From a checkpoint of a small mixture-of-experts model trained on Wikipedia.
Size: 9 layers, width 128, vocabulary 4641, 35.2M parameters.
Training: a variant of Muon for the experts, 658M tokens, 5023 steps.
Below are experts of layer 6 (counted from 0) of a mixture-of-experts language model. Rows are named router (the router's row for the expert), gate (a neuron's input weights, with its number), up (a neuron's input weights, with its number) and show model dimensions 0-127. Each number is 128 + 32 x the weight over its row's rms, rounded and kept within 0 to 255. Numbers have three digits each.
After each expert's rows: a language model's description of what the expert responds to. This comes from a sample of Wikipedia text that the model never trained on.

# expert 38
router:176169111155138078131142100086125152159154163138129181142175161156167090118115158113071135107157145093119153142144154136178122131149166109146103123126133175154125127181124136119097148133112134128175197195124116150119172123132041140144127158197097095094147097092132165143107140115120162183084149143116063118085114156193127190101124086131177092079162116165157128161182198137148072126090
gate1:102096176102147125195182134152128104107116132113150114151168105157108161125098140205156121153193109151134165124131118153198142164162128137150112108127118104128135186115111105118080151114173157053195158085106115190174154120129146070137140140128100123144124130145157178130149078094152089116141104123128040120091118129153095118077040128103131155138124179089218129122065119125114127133128
up1:122058133140157118056145121178188089146107152149129154141133150143102170143130127181120074065119106097148088132112138192113127115206131106101109117119148118155057121149125122116149068094076106086123135117112095081136189088115079052086107144141122144164121149073101107154108157131136160184164128081153160126066162126115144119083147095128158126120083166170124146185123140183104133172149
gate2:169116088201093141180144134191153122096115118135122121144155140140128094156115104144153159112125120087107075136119213159078155157166072100131128117161115120082116143171130145190132117169117118105172177165142189118123125194069140135145102129144070061161170086149102103167145148162109122099130142072111113137120130154147118124140075121100117082131184188143110093146155194090106091147192
up2:159109163134132121107149093160119077097116110148070100155140176125122124128131101081118177121058152173126144101094117103114122162088130175089128139099165143134178159104131117089125110079033049171143140112123107087129055144145107102133154086120137138140157109138134148045115112137121094140129167171184092141179132156153103124141091108069102143169147125136136117235096099146092128129069
gate3:144121105151119122102151120172118157148104158157102112102064168144165156128074057131103123164123140091183174121151100164126030113146124121151044115126070179111139177176130145123127148097119076082112126137161137146154117117161093099073136115172113142195110104099192067091082143116137079163136149190073109146114121118105121144163095140176117141127157118144113143148097107197112172125111
up3:080107200131099178116166157129119093109113140113126154122129058132118141108169152113163142100152106129031042177157104084118201117136199187093168094179118063149110090128115127126138105157099097143181108110115142141117151151121156114122113152127123104119144100123112158116164100105126137084182088069119123137137169140121149112147140104121069115137069188141069145146163122071163087112145
gate4:169167164079189099102120113093200147096167137169117127165106127153139111121136119083112082178090177118138110076093159106164146149102092143125140082090140117164118130169116112112100137126118164098082199135111074178150155087141109123171113173141097159137135094102168136159156117131123053088086115138106128151154128082052131144136041098163073211110102165142145099132123125125122092114112
up4:091076079156084147159152134161090094188118144134126147083144062119138112158128138138160130059112100166119095113136074089067170087138170126163167177138130124085132118093104104201139166125105137118133086149150114138079089177120156131096141109105138141129122127145060081164117141089082209177105128131127146102116119117191107141067185123105176108180153098140153141096169116077144135170114
gate5:128138119122136117153142161138138208102085113055115147060089113165126155098190154077070047161158112149092129125149095147134160148154138143138101087156055097164138143139133086139077128098133089130115141179078127117197094129105077158111123212120143138088097098135087090091162152147158146144131174144126122108118180109140134209149140114115130119089107139075087092115154168130111091124141
up5:110130178159120125108145114149119165118150024099130144090086116157145114149203126152165092108148158147129121107099156152111107134135150157177075097140031108156075199142124117156101156096164137151102137199131128120174129161109139141157083186152155095073119127126126138123125199212132110142191120142101114133135135146145130118136189100145138088159131135080092101094165173153154140154090
gate6:148144103178108155146122110103144076154121093128123120114050177168119129120222128149103182114141074075081196186118129133136153102105103137112116127138122129095136121158126117130127105173156133107171153130122100105097125131120120139132112163128183142156115097126111083197144145164093115101118117083134124127130204159114128156106089109037011137110101130070127146144141141165128147086060
up6:114130080139175152081153118182124168117149151111091168137086143111133140165124103180127026149112131088097136141107121082162118142156174088088138101141189126123132107135167170157128121145145185181140122136139154147151148096149106084123140129135160107139095143163138150179184128088073107131138154154150151159164120159109171114131062114071087147095099155173067103113086142215111089087064
gate7:173132135138179120159073087128131130139113078070034095161131198133156145151075095125143137183086129098096136139144093144143156167128143115128107086161086067078138155049157130110142148134136112088104180079101122120158187146116090143188073042141122124105182109105153142071124120119139139116112100060138138164108138171099133141156114137141091089137142174111127163134089142162124129148159
up7:107143110155116111079116154112102102120115163180118157135195123082175131165176158100112170112107152109122137116104111121171157161186151079112156142118089118111143128071087114111151093140101134130114108090085075148104157119174075137167163131135109152122094191195160044089101110112119103130128131094142098156131092146092183161162120161120074065105174075139137155108136061128113045086118
gate8:126136139133161123152141168107130144093133171138077143191104173135163111106127096031133150156115191138117045156148126118113168087160121099094152113098095138143118203101157130135143110113123069106113105098182161125111179119116148134187095128132153138162097114127095141063135147176167111098135109159188181164171121122224160125166103129113122132145058135103141173117082136106083148095141
up8:098141142128147144133141153176130180114206168130149104111181090142128103094137173127170171112116128145163102106122077148143112057158123119160121155163060152178097104128109151106106139153174113160140136137164111084154090209174075128075199150132143170140160110076160133133119143113129142103080147128118059088150098108089120130153183136152139151057152052122157114138138155067140129165106
Description: List-item markers. Line-initial dashes, bullets, pipes and heading equals signs in infobox lists and taxonomy entries, such as "- Genus:", "- Broadcast area:".

# expert 0
router:136169075109144116167138094113080116116231103131101139152122127157082119103030097180160153125131133162152159094078135080090132127132116095139171095138083124165162068165069110099111141150121129093152112167148100188117147122163117158119090137145151092089116116113129147096085084076130082169122103093174099141042114136156147119150117071138146119132076107118142143186095150169100119163112
gate0:129137164159125157201106131189168173167164145132124150114092164193149128090120156103137123106076109158128134132075096128142137148093149149093105128104139130093171142143147160094103182077073136119133167148094114170077113150156078147089124175174116170168147145088128146141171117113139161116136059192107111114055176184087086084139167142165146165087179136154078149142104122101073135131153
up0:124135141133127132152125088124132140134161173077128161154088107172120176131123145092183105099117123106165132123146122128077149195199134161123115214149164079157151105109219162119095141071132129113122146120072118091139104152163121085123068129087126189120134165155103136079161082084097125180189097143091138065113088129107135171106147185128118154101132100204140120142141096185118123130138
gate1:120113092108079179135103067121087115066135124146061081169149124083079071134089162160132141059088128094127162122103135105151180152128144125127154134075134141127125114194073135122135127097143127163127113110146050174114137207137103150144060163179130130133146113190095125135119106141144113127097129091125145114025137102148153147129102124110057151095113083100134140059112123106139117110108
up1:141092109110123120142152090111142133134172163153136108154170115097103119144077153168078131077072108088094181129108153085103158125134142088113153151060094124168177098169098108137128150095131116148123125127147059134130163159164110161129075150152172106202128117141145108104122089173106128162084102129104121127062149077060158135122073132104051179116118122120154177052083068098144166132104
gate2:140141112108129175137104086169085142175152077171076120105158119141059110158149117150104156085172193077147074189141153142125125123128172102114137141148162161139088103089103069129127108127132097114134158076144093180152168162127109169153131089163088164057102131176165188128152061077132179158123105123204102167099160144179135145122098125077119125139146165132155133153143112141085139146096
up2:100103107151096126071214122164109118131123122113198053142121129057140148116114094110108126144172075158127114145141148118087109088082124062149162138148131084126066090125161133127124160106100109100142079098044136100074059144115097129140089144084119115144154107109065105103142189125100163088171145136173144112113112126145148147084130111094112135116114122160092067181094156154143167099084
gate3:126147106085046153147121099091157120146115130131153042149124122151102095104138181115158168129098147121161086162153183126051111129089147070089112136080101129138153081185096092122079163158106099102078148153141142190114106085140086123066110169132136123123156092114157116137142055151107141098157156157099078106112137129125118175118141103178107074184081077121131150087138120130191134144132
up3:088135167054139126140110128081150187116168167155153125090147101135059113115154133105140152105101136140151123199152088151099087167090116147092169117123081170096173139107162110136086196214179122082135090094126106138166138149058144154079135109177157152148110160152171124131181101128131123141144175117087138122146134119110089151157131069122107126136110066108098110111094155122079071182101
gate4:118114123114165123130173111116079140157172118135140121116119120132109081177166134084126102083171164141111192074091102109124149161104217102181157133078148106144105181163096143112122116109126143084125135136085098152108142139205129078111150161141053162097119144137120178149163200129139174142172073120172091134125153161133104180166136133119156146106105045151139145127179126075121172177122
up4:186139157128131135135135171135130103111087101088149125181130151147168149057141117126154119126153119087101129169170153135139148112148053130117080157137097125126114092075110086155147114158169135076132137116129141109134086145043069146146122118128125103160192142113105089084071051155140157090130177079088170153120053110163102144126157143158158142150158152126142087144061106196155103061127
gate5:101110119153151124101162120112152122145131164092071158158135141128139152132124107097130150146148148201168058132123119145128179151117131146161135153110155140120122153163104128116128129141146139095162174101114135168124106112088094079098105050149112191157105171132161178079099094127124075069081141042135131150104109082087104061078147123041147049156174080126176118101131101159093116109119
up5:092140102117185130129135141186105127142132097111149172105174130140123090088131240170114128109107108132129146147183108075132114081086135101137127114121114136132150093147152228109131066078098146158113082148151118118139157141125186128077067093125133124148111086111204104105130175204148135122152171125096156116093188097181130126171151129097147145178122139124075128148195114128147142147141
gate6:146164091160095126136115162169099102211109137152119120105175121123051161078081172133122183141141117163130154132096089070087072122154151130126112132133110136147115175140085124073109211104072099122092117163103121164071121173148173125145133125173151152213124153123221160090132105109075166131074128134110117103115136134122161153141137142133132146144123128112141054102093164097124111143165
up6:154108100114128169150188138095144108105132135101142115109110148195139174103156102138091055149087090089083142127154160082111171150154120109189164168121129153155130123125176133105188099157143135106122150057096114145135106066151141113152139150125148094135136113131093167138124210153095121127134184220154076134157101151105164144109065113095138137212119129142125176203169153123138144146096
gate7:107131136115118094124119118152154137079120135145137180116145081114145140115054112162102071077213158188064119144122167035186108102172131148139126139126092135151083100197123117144129135151162151136124099093119080131106181112152098112171149175067071141081179133100148095131171133151150121070095124138181116145126142125173107132155148175146123153100127108093134098096185161150082158095107
up7:162184117122106165105137158138078122147135118166142164122136110130112137105142131075113177155088156109137086122063112119151171157091102113093177188102170130170138099075132175191121116122132156132133118191082150110203094129063121149135075154083148113203127184153133105080087128098149126172111133155133168148126169123116184153119187099184111177077139087144139108100168147098145102109162
Description: Letters inside proper names. Single letters or short syllables inside names, acronyms and codes, such as Pass-a-ic, Ph-D, IU-C-N, WFA-N.

# expert 23
router:122151082135129103143113089124132067114205130158100120136111159154127131094058146173133146140131098099123122127089154142079065143145145113150114157135144114150104127126099128116067143087128103121205177178134121166163240073177123141175108110169102045114104124147120134089120133127126115233087131087128068104124052133109131117109110120116150123101145113113113158122165135159100097156144
gate5:130203135072136146080162095154111122200177137127123168103139139158099144099119143115073080107117120118177141130157157108112170128199096090167105171118104118126123079161157154149115102123084137175160129157117130141058065161152113184156089093123164060147136134123158131106169145138071104136193155117139167118031112174127105067093136109141163159151146125156128128111165143158122085126155
up5:120159140133107091151169135158156093072106186205103110118164152065052143143087150096153121134138166184158159097144120108137148082106137118159113084165194151161154127087157187152117108117132125140174125174130145117113146179192104142085130125141138150181106117120095147158076117097135088101154070179071151104130134121155154150147127166111160210112086166168095156130100182154109114098149
gate6:164149160157138131105174167158209078160133151100142170094148133129061094085131153092128175119144120136145110137175146125086086078196125133113203103088056153092096120149127135140121173153172089126134096187120099132093115125111128119130139151171061147155102136186160090163144108147126175140090083063108127064083113139100148114125104133113147191093111141201121153109104135140171122122136
up6:122140102147146138112108126184151136128151125127076111118128188146160121081082117145129138126111152200166135081042104134147121140167057102152174100162158168088103158140151128102150158204129148119135098165112121086171124125123140092103171168162106123178110142133117058091159127077149201192101121103148067115168146151097132171109080188091107092126112142151065105145103114078110112144127
gate7:149117097116118086128061146165100133092148101104079159058155122096078125138087146148107093130139141133156139099135131144116130174081129064191071119101124116124131100110183145098135148103051086133160186147153153113172106079071148107093089153141120102170147079142131146142161142134127091173163160160072080164115123135115165119123062068094174153177143180168146142167098115096080110118150
up7:110082208100134162146137146098181142131101123119111155165084139157133123167104134133154134161076146166129105166143155151137078161107134175091187135133157133098129129165143173117133109083165147122074117145125154132126121170138103127117170091078121104071143168138113091139106123127053111128100049171156120119131223123166068131112168234162122171124113086120111126095154145160175149098168
gate8:145143170077103122144109120132150136124213118098175189147166051127077161122105170141127136113058133111107079103143129119135156064126139134175082226104152113115140092056123146122130096144108161147108080125117120144161146149108174114082145131096109144104145100192065076068128104110179138126137152127102124099134079143112110086153164134099169151089129123171154148177107096168144158097106
up8:095073126161144145105165123087091071084109135194098093098130151139156119177128100089102139107171074112144113129142112148102156122165140129119131100116101116066070157183132078146162111137115115124082139085129172131034157142181141167127176156121144071163141143088194086148110106103124086103168153153113172125087144128145110167165101174168138152193110159113093083064113149140147082108132
gate9:096168136087134132131113199124163127111149115149110131147177096131180139141121133156080088097150110115072164115146173093180095156150137112141136103118102156127131132176109184116173108110158123176107120156150141079109098172162145095118179186145134113183129193112164059119172174157046055169084110191131080132142129171105116165087121175120140140146097059115101123135133107165106110123091
up9:103120077122168166096105148128069119106195118106130105047117101138114141078127094128121094107158119115101106155153143144112150118140141145114158144154083162121140172187097100090076118196092091091100155129118054127093168111121139139133145078146178120163081183120092088127149114176103136127140069217190126119089161147135093172158190121124145183142127101089115131152146154088148106156076
gate10:175173150145142074119149140188146129090140147137084106130126129116144026132164125147143184125170153151126063157037175101158110172101066139159125143115124145055155146118128173056188132137107140138118094108137102136144132152149150146151140120117111149109133076156134114135137101154154135087142158112087118144122155174144102108132191135170115152120170126169173180102165078063090100185145
up10:137069182159153164195043148089183100155134120151148146100153070117122174095126144080167110139135110133108121075143098170183161115076131131182104116119104110145090098138088167102151139194118113111099162135112143120134198140147131144104114161133146132140140119099171141080161123113118109115120156164138176096081136131179085083089142143146104167073087069133122147140145165116196145206101
gate11:039122144185095131194128122115154128101124149126141140117159099111118158145135098090175180138143183108084152134127146090099171129137101169090094106117093161120104171175154163197095137161118110137106107147128109086168125057185052175138138124112134116183140127123198174125156170140089106193072067099130096114108183098098166121128121169096115140097151087126164132132082150112124110121109
up11:138159097193110104121095150112077165097154192112096134111171135143124120105111150171123185107168130093130073160082144140082129127102114133128079077116168176127046082095145057100083071167165106106128179099171130080202098156151160089125123092111102143099109092141109143077124170178157108095134090151129113161161135120163188133137135183108150161143100147114174130124145117100157156163132
gate12:162157098102186205165162160115089134065127155113106186138151105109144177105065157103117161117129198137089141090146126080128103057175135123137103117099136118155160202100121107135128187125156102137204129079132184097174120101148107152169182161133127080102151107106099135171130152143132131102160112111114125089161086111179185112163118167140175109115148139106141160155124127111191151145163
up12:133167174158158124095164158145142100103118162134139135158122159131119133156061152130137076100112108115113193150204147139123184095130104092104107128149155113188093106098080110088208081074087117100103128144139176120121088148078150125157139158141116144110177130170175079176152127074097119159160096143162134084162085076141205165188145141154098149131120182097106119087118143165133093113160
Description: Capitalized word starts. Capital letter or onset like B, Th, Wh beginning a word at line or quote start, especially names opening biography text, as in "Bob Hill", "Because".

# expert 48
router:159128071102129110108096096076108167140149131117148104215128156133109052102115131142165134119169159169125141130094145098137112093185122136124197110127135149178155150202081145120089120121191156131171158166022099192146134137169084142121140134170073094120069045106111142136145174116113146162142147139178086159105128139129118170134159122114098131106112109144169120127154145102126152122083
gate1:155147129113107144152084107107082100131068132146158195173146124126225137101148178120129077113165166146113114071107101165122139147068138176150141160117106108063095091155166097152124074163152141128070106170132144130150172182138112116184173106114185104120110025100087150080106166123123112177158097130157124159134123126107129101099117141121146147195125122131133186090136165127126100150140
up1:119135110116159125110158151053108119241093123094126155081176131143172156100100106126120116079164096120134099091151100111117132144168132131121127121133102170151177096171141107138134105149181157154156155114038119158164190164131087111128141114052125138095085116105084151125149183117116169164125100115125092136084134118184067141096131151146106134134150142109179057153152167135084197147134
gate2:085158130175184132109078096094081155155155136102146095155096080138149047081119152159167125160118119173134087107113137217122142195172137101153155127146128180163096055137115120124128101164163119107069145136136084174139200096127094136117134127100120136109181122080146135156111171120158127130190136148119112155166157094158131101106119056125127167112170124168143177130165122090081107115170
up2:085178155088149170136128087164107154109160149112088110147102158107101079147076131071123114148104099127169098119111128152114133140140180162097132152237108165106128114105107120141065065135087124215081134106162086116151113182128080069137157110183128120195109160114145084124121110146146131103125122123160134123146122082117111165132145056078119118129170116100144125159143156088140201133078
gate3:129156090135153125116140088121146148125205158150129114142116150140119120080102118161096080100132182050049112089100140121187099145187091178108116117123147148108146220183125121133104082132130114153128074116155153109162113138126153161154067140152131110148107134188202164135103144123111195129161078069126109060139083187104089142140139121134150151101162121135143113113122161179102155166151
up3:142130096166062116136144100157042077164112111094141119114077162149149151158178126118132117089112174090181165112122172111101050127209126155127168119126092112154137116159091099190086111142138101157131127124165125183146152211136143147146131127145073138091125184178113155101155118142095117102127104142101173145138153128102117136143070083117109067096140153109147145151139126193157187076109
gate4:154138112127185130150224104121154152140121127120098143161075213161142055113143170185129113089168195140180178096126123121127134121142134133172152134189129072087103114120082136114135137082084142190094145074159124139162182112155176124102098151156120161105158131127160194124142144099129061117161150139156113126110137144198113135097157121106132186067119123099144121136158137117149102176133
up4:104162103188099105152038180151118146163106081179051193130148135097146166113109164082134177138095132140124108039143159092122083106149133094145121049166074146116132121084108110149086140119109117148133156126163131118100088102091136077102137106120118134146160154136170164136142121168160121120115142142143123152168085145067105147161109130132124118117109123133131173042113060096184130092163
gate5:128122134094087059173128119150128105102106181083130054167130180135107161074076177115079049134161105098130182096130161121131066146143119030123110121079171126150100130089096117114123141139138122147128085150068164156152138125104147114089154127182172090151205111152137127134131119077166148120149108091130101167145173131150150142091123142142142170142124099119145128072128145055129096096152
up5:116127000148165095119155113094129163081146112140077112077053119128133098112139092141144242118137110110182142090131126129143059158093170149144135141060067152159113165141113118122116108117140186142174113147109066154172159079119085097127156131136121147144110130133088118152136082148135144191159142104144147146164137087176112166122155128127138104106126089133151147141137094126152105122139
gate6:179149106146068078162179050141140141122179171111117142159097170112085175176140117132164131098095194116163074131117128116123099106140154180069135084135112158120192147145084088130102184137118099123156097134140152187160045115160195119154077119143128153164092102103142108134155120145109174166095071136160122112089125077106126198102089093125103130141113139136164111113109132092105144123154
up6:178139152137120167094114147134113164125137180127139146117099040118156136149127202138092148127109148181123127125121153119117133168161083146063034150126123137123136202144112115153171214134072134122086142094176060143120146168060113088076166085098089114117135093132168083136155085129089149150120165121126168103102157117164175128149074163148135098140114159159144135102130144133119131068110
gate7:117162127184186141139154116060172133048189185120119128130126193140188051099104133070192128090122134146102120147122129115140122127155096134139101115109085147171112147183100138130122162086090090161122107133135100165142150155126097105148123114133152128144082069207131161181115168131083106135144165158163098131152143090089128149114145122101172153149093134083093123147211096139072110149134
up7:107159120178128065115099122148129162130188113195074092110171169142168148142108098116094121180184139170093093147144085157133100115174162124127125133106106157157094105137127152079086108088102206091062158177072150115168150130146138132096093136179120150149145145131123110172099103108133107100119117114130115034097142140087134124128149106082118073040154089150116118102110115144132119176186
gate8:087130120101156100093094082113152111093113166135103157123162208115121152114112103084124160176125119092164136127131128089137169107076109143104099108158173138148069105109128154089104084075151131119162147133099144078163133124137150126122097119150114197114179094064173135068117101152182193108091189104170094123106118107161101093129099118062149114102206150125185183117182145102122090139151
up8:137131153140144094136148137042130106133143131083084129113125161090134122130065120084133143130156187123139128142127063156162111130063122166116101084183159134117069072118184194147144129133091125116179168123094071088123148114143186136157120082178101216124119081127136147095185086085149149105146147111106076118133098080165116161133147145127121170164177184107131165096152112120161144160156
Description: List and table separators. Separators between fields in lists and tables, such as pipes, colons, en dashes in titles and scores, and semicolons.

# expert 34
router:128159130141136116135154105128122086142215146143081136188121128124118072093152113138168117133150164135142135128122127114098100111139186129111141129087116200129163083170113118053096081088100139113179209190102137193125202160171140121118136178159118081108105111135180152095166146116141108124099090131123147120123110137176148171135105041093161131120184095161154136154150200105122137105100
gate0:186142164113108171159144109073155143091099105191140115096151087116119173090057124115082097110112122111114112157111113142120140111134107117159130151122182056156126160154102155218153182125055110159129128127137138115102132148126127169167066113212153113138158167114127151136084157170080150159123137109104117157138132126183149141125146147196084101123117123111096166093120121222096136183161
up0:121094159144114158097193138147143142138120226144120053139083136076124136139121125106114106089144129144108090102132153223093110159124104130125132140092135123138096125154143134201147104141058061147223154146115078106105090110108108141197109084184151115089093130138058112135123116154116146172133111148117099137084146176151141126150145133184149156128098108102126068122110173129131100175105
gate1:144154150133105143160135125093107110160204130139183143114168088078141159128204109152081127090118150172163087117126136072184088150149106149107176111137090109131124065141131184102174150084113140084081107110087145147124152097142118099097105157149140178080189187155091135080164087129193119083103141159137117119137096106092151174111166138176138104103134137132180102096187101154081131158161
up1:158083084103108148120129186117121101104118122127147167133058165155094116128096146142116106195140100148156161133099085202114169121139080155098102093098173129120077124124124113119082113200144093154206126122132083115186120119085126092139156121111154083125078076110135083140111157091073088161154088078181153138138165154128110089178125110100190108091118103158129173130159181112178155110148
gate2:147109178089105101074085141160102140081120075171082138124158113118070088110136128143119153072140121137118118104148152110136159106136071127151136152142169078125128088154092082061151103108134165123102087143119166121092080163107133173134112127093159069103124115139130135084073091149118112117066156092131083173157115167202118121158163182160033133130169100097092055125092109093131119104137
up2:119083074103119080155142153107114071135150131103128181084096095149128108154055155102152106125167142093087188139141074162142122158167146112107192166153146185141131107081133142134161139160141145099082155110112136098173146143118190132087120115148165098128165125145207155123115151097143197112199126127135066095151167099109110109114053099110180107073107146091122133098164121117125081179135
gate3:154101132153123143154112142191141131153150122137119081164119187047057101103169147114134165163176177136141133147142104124082063097178089087103060134084154119123186098048141134170121081087128104120149128104134175086111083120126179144131128134110114108116117163154118127151133092182186096110156128109107112129104156144148106093109152122109164107100168079142107161151085108161039117103173
up3:056119167164123161099086121150105125166100144105119110139127137050094142109130128102101106147124166166166159150145155126132061171126125141122180129115171156135213125094154159148107110126123208211144090120156130069128087112106161115086132097129116144094096161126153074125163146227128103104113127139159099117096115176142105183090118163174165101147173081124141177192127121142141123116145
gate4:150120139122151132167107145161142154145126124172108130201137100107196106094122153144137077127148147123124094080171147124082053091118115082126090152131139137076144178140129113129093114080151053136103121147145137095131142090132150211166064133122124123117172148137134073108084071105091164171117090105093081161096150103079133143107123138153171170118145150106156116072101129106024158085105
up4:082154147077112102090167117124100159121078147167097126119123183145132111137104154128092131169102082115106158118064136174153187195087168127163149115114152079172080091113156115137080164176142148131135126053080138133082131099135129154074181156124144155155077157111116126157091144070092182076110173132178160108133131095157095177141150157134142141098108162121143091187090183107160108113107
gate5:084122136156150080120146178058142113122102123110106080149108154112120166120144080125105126147114162088120120147074132139147238137187118123081163130160140164123085067127108088093108146190134119122111102085110145117116137138181149117119143170119109093104051075175133117163104132111102214096127133059127131114123092187136098090198105149089101135108142096184169132144096117098111164116115
up5:087137084130156093139122141165141131139160212138157132155107157165119114160184130146134116110151108141154183123164114210076157114210074148166092069086095137179144095152129148097117180128100163156149083128144110105163141152132127128100082129117076171164169079151102109141119169126079140133142146129117120075161174189126083137172154105122090190114118108142156147066157099151081124082149
gate6:146213071178072113200128102110124142105125143090111087137116131097150147104080120139091122103075115071156123150121165098119166140132124181150081184110099094086129152135145180135117147079188077126144080160125156167105165159152154148100115125131107150098112144085191173133159130079072111092157101229125099113155164158138174091123114125116090110120156083120155128161102132148119132086106
up6:126169090150066116167132112131147088033131130129146152161156127127136172162125132098111147137098130089166170127129148152079116128139127163135126108091117129119123143140130185113122199058132058157191139123112100185064179181143171188066118135111149183160087170116138166082132149132146107172155126175134094169158085092142197120105129155104163090163126131099109106168139188138119118102117
gate7:127160146121130069103107144145103169148099083140125153162091108114089135139079047159120133102135164127128120167106053112155199116128117104094163147166150151147074106114169155181138103138088105172135157126146194113177103195140104149148161079155106089115068131133107134120130112137135151193165117087081152131154103144111137114099110083166085083061174167111101184173161076154121088124114
up7:159136162125142138107146089165172121097155091140127164134106130117085159124097075045146165128128146178143182121116166091094139150150120157173087102078129142148143194070146166158157102141171094105107167132133121066144103107185101139133115125125160090166150134110054151125133050098102105099128151198144126174116151094096155116096113083138184100113088138174116077141139147052091149131085
Description: Clause-joining conjunctions. Conjunctions and relative words linking clauses, often after a comma, such as and, but, because, which, where, that.

# expert 10
router:116107083112083105111125125104204080123147143080128142152091166141187098101085153162142137093131162140092163130083158157149140085088128146133141078172165136151101086154095093133108102095138174159154142156102186165106149080153104080120098088157085103075054095134131111128082120127136096151101099139194185105114109134185091143170165094097139083168104132155116094114164185131096085169099
gate0:150165143139111093074133112059170100083104106135092120127145134164144100144177127104121149142141125116126096152108113107070152098129179153080152123130117097140188046158149091060103123090155088122157094118081165130110125111109153165141127107154092129079107185157105090141039120128089141194078119149123144120104062149140084166143143153121133180169112154097172121136061160165073127159093
up0:139177080087096096119087153133130139139131116111121164128110164166108144067144105082119178105133132121077105099096184127108069126108093125120143131082118126098096108128124108145076157171135197171107120102150098124186109173165093125109138163111128163155130096168086040065127145157101156052172101157222111141152109109130102134151106152151119128130108115133128163102176160208074136088129
gate1:115148139096088114137156166168132143111113114119149158163140158098087080125155149145188121182130128066098096122143132126159180204157101055128145165145121131128146121125123117113121134075100163165107150134074087171127135075168115058114168068126138057121143155130124200100127114120099094206059135154069119128122188104161179133066143089159123097144136102144096093128159156108128099146101
up1:121080108091130118154108128182144133130107109150058107145102098179192130126091125177111122193162149133145149136102155144119108037120162140158142189088126115053103140148118102112140106104106092187179071146162065130165116136151163120146113225093104146159141137107119095138113142116136137063115165107146151081139139236104157125112146104142145136155150078120115111119128156127091082120117
gate2:154111112103109117135092190182121126094100142094159150160154124102205136079109146097185174074124172134098113131147157153030108124081110117125145133122089178167148150111098153063112152064188171180195175149137152129178132138151159144210119091172121113081156120124100153160147152133135154113091134100096136114100142092137089154094153136164137125134133079111103126110102110184153093121146
up2:142142122089126045116093117147171142098101135139051167096154122133106084164211150099153126142101125135117166129166124130094074115156161140170126109150179104182146216138153141137121115102169157142139137146144145089145133195145122153123138095128117120088102175137156149080111093167159109119125186146158114177124131089080197149134201132195122112137092102133167171145114072146116109091072
gate3:166156085104133132164128103157143165121172114098123085132113174169113096089144144178152134148145101117132066114087121114151124102130139041076099085118083206141126133141170096069056127122095145075101166146072121145090116165089097097038136171172098117122135153140119182139114115159164142125134100151175148132096107075121167176099148069128110159178135088114138083127180147149143124132150
up3:159156159154192126133159104056093085164152157125190138110144106133214188164115131192133116159136120108113158074177142144110178144158168138160068112130135153147156138103111062151111084124124142188158124103152129118128101141134175125188149129151105077063136084123161098134089181150118154147093146146075178117124132099121087145162148136142117128101061077117127109114174114140197103109147
gate4:105170137130108133093125085080160113138124152085103122201107106108154074066137123105162178149141152143143061135134132105057164081161141172099155110057116110101143167129011115100087101153119161087138122173140137176082171124166114084114092146085073063094165102125119135144112118141149108110123108077137146134150134122171150151145159073181117153135124106133144119083157174122118124165101
up4:134114173078193106122092107168082132127156100207146142151081110124166136116095109146184137112116138165210107168123151150121087159098101128117142180124114123068127093199092138099190151113153158068080141091098151101095174146200152121160140145124146112166143151165105120126088184136156082185081095117125127137151103153088099153146170085109130136146165144134145094146084111130110165174084
gate5:106133147163138126121161126101133053074137109108140145165159125143164146141092167175173126168140172093092107154028164150179089137071141084123113118099077130116152138114054148139171126054156162133136136173137096149170168125165134151117141123128094131091156065111161150125084163127125076166071089143131124109082154122125143158116191112201106114143209110094123122150103157137123111149145
up5:154165092141077134181125158154131143169122033154149131159133110106167172052100125162085112173095128165135117070123116184112143165145069199146133132131098171145128195190185159117108099217097146113143134150145145058131144090118118149144106139139110145138137153130117146120145054073109109102137140084105105161118085107098128130134107151140147100161122118180141125126138089121145198144088
gate6:154110119132090099151183128106136178180165139125116117160136122044131117080158151071125164111118154132102146120086174160143169140187099118084158134105112159158113054143102099153129125091169118193098101199087154135135137089184107093103126111158131043097110082106128143136098186181157130120097119123167105141078140168167114144098049157134103111101122115095141179118123105160130165141078
up6:113122146111123100124136150137168126185108102115080139146136097098105138164179127089145070158092117106112078162164092122125109113135124151121163102065085174120143105127148158090108155090164207120132146104090080097083127178209114146137129092096103176153153092123213115198108132170119099104083112088104122193100108108091129068165081121150156125158088081116138143082146148162107092168114
gate7:140151153163166110129112061095128104171147105105190194119185180112122122053087125101142125144194128161146131117144095117156137098097085116150106172143131159152107090087113149124034148087160181152143131145051157122172157122149119105096127148136162086116104124137126110176133130099092102089118147146094135132168132168103100169109094082152148097139178099112135135061114078154201103170163
up7:138181092171148134156105103127095147152120163086130111157082128087136115101146129116208101113112165119140120178107155180120122133170098146109164134170101131085095105182144145123100130089108168123073100089127178121092132157153132072150176135147101095150095140119172054064140184118189175091124139102159094125134198122112212115139131144133174202083147127106104121113151088142069111113152
Description: Contractions and party titles. Rare sparse mix: G after don't/can't in song titles (Give, Get), plus Republican, Democrat, President in election contexts.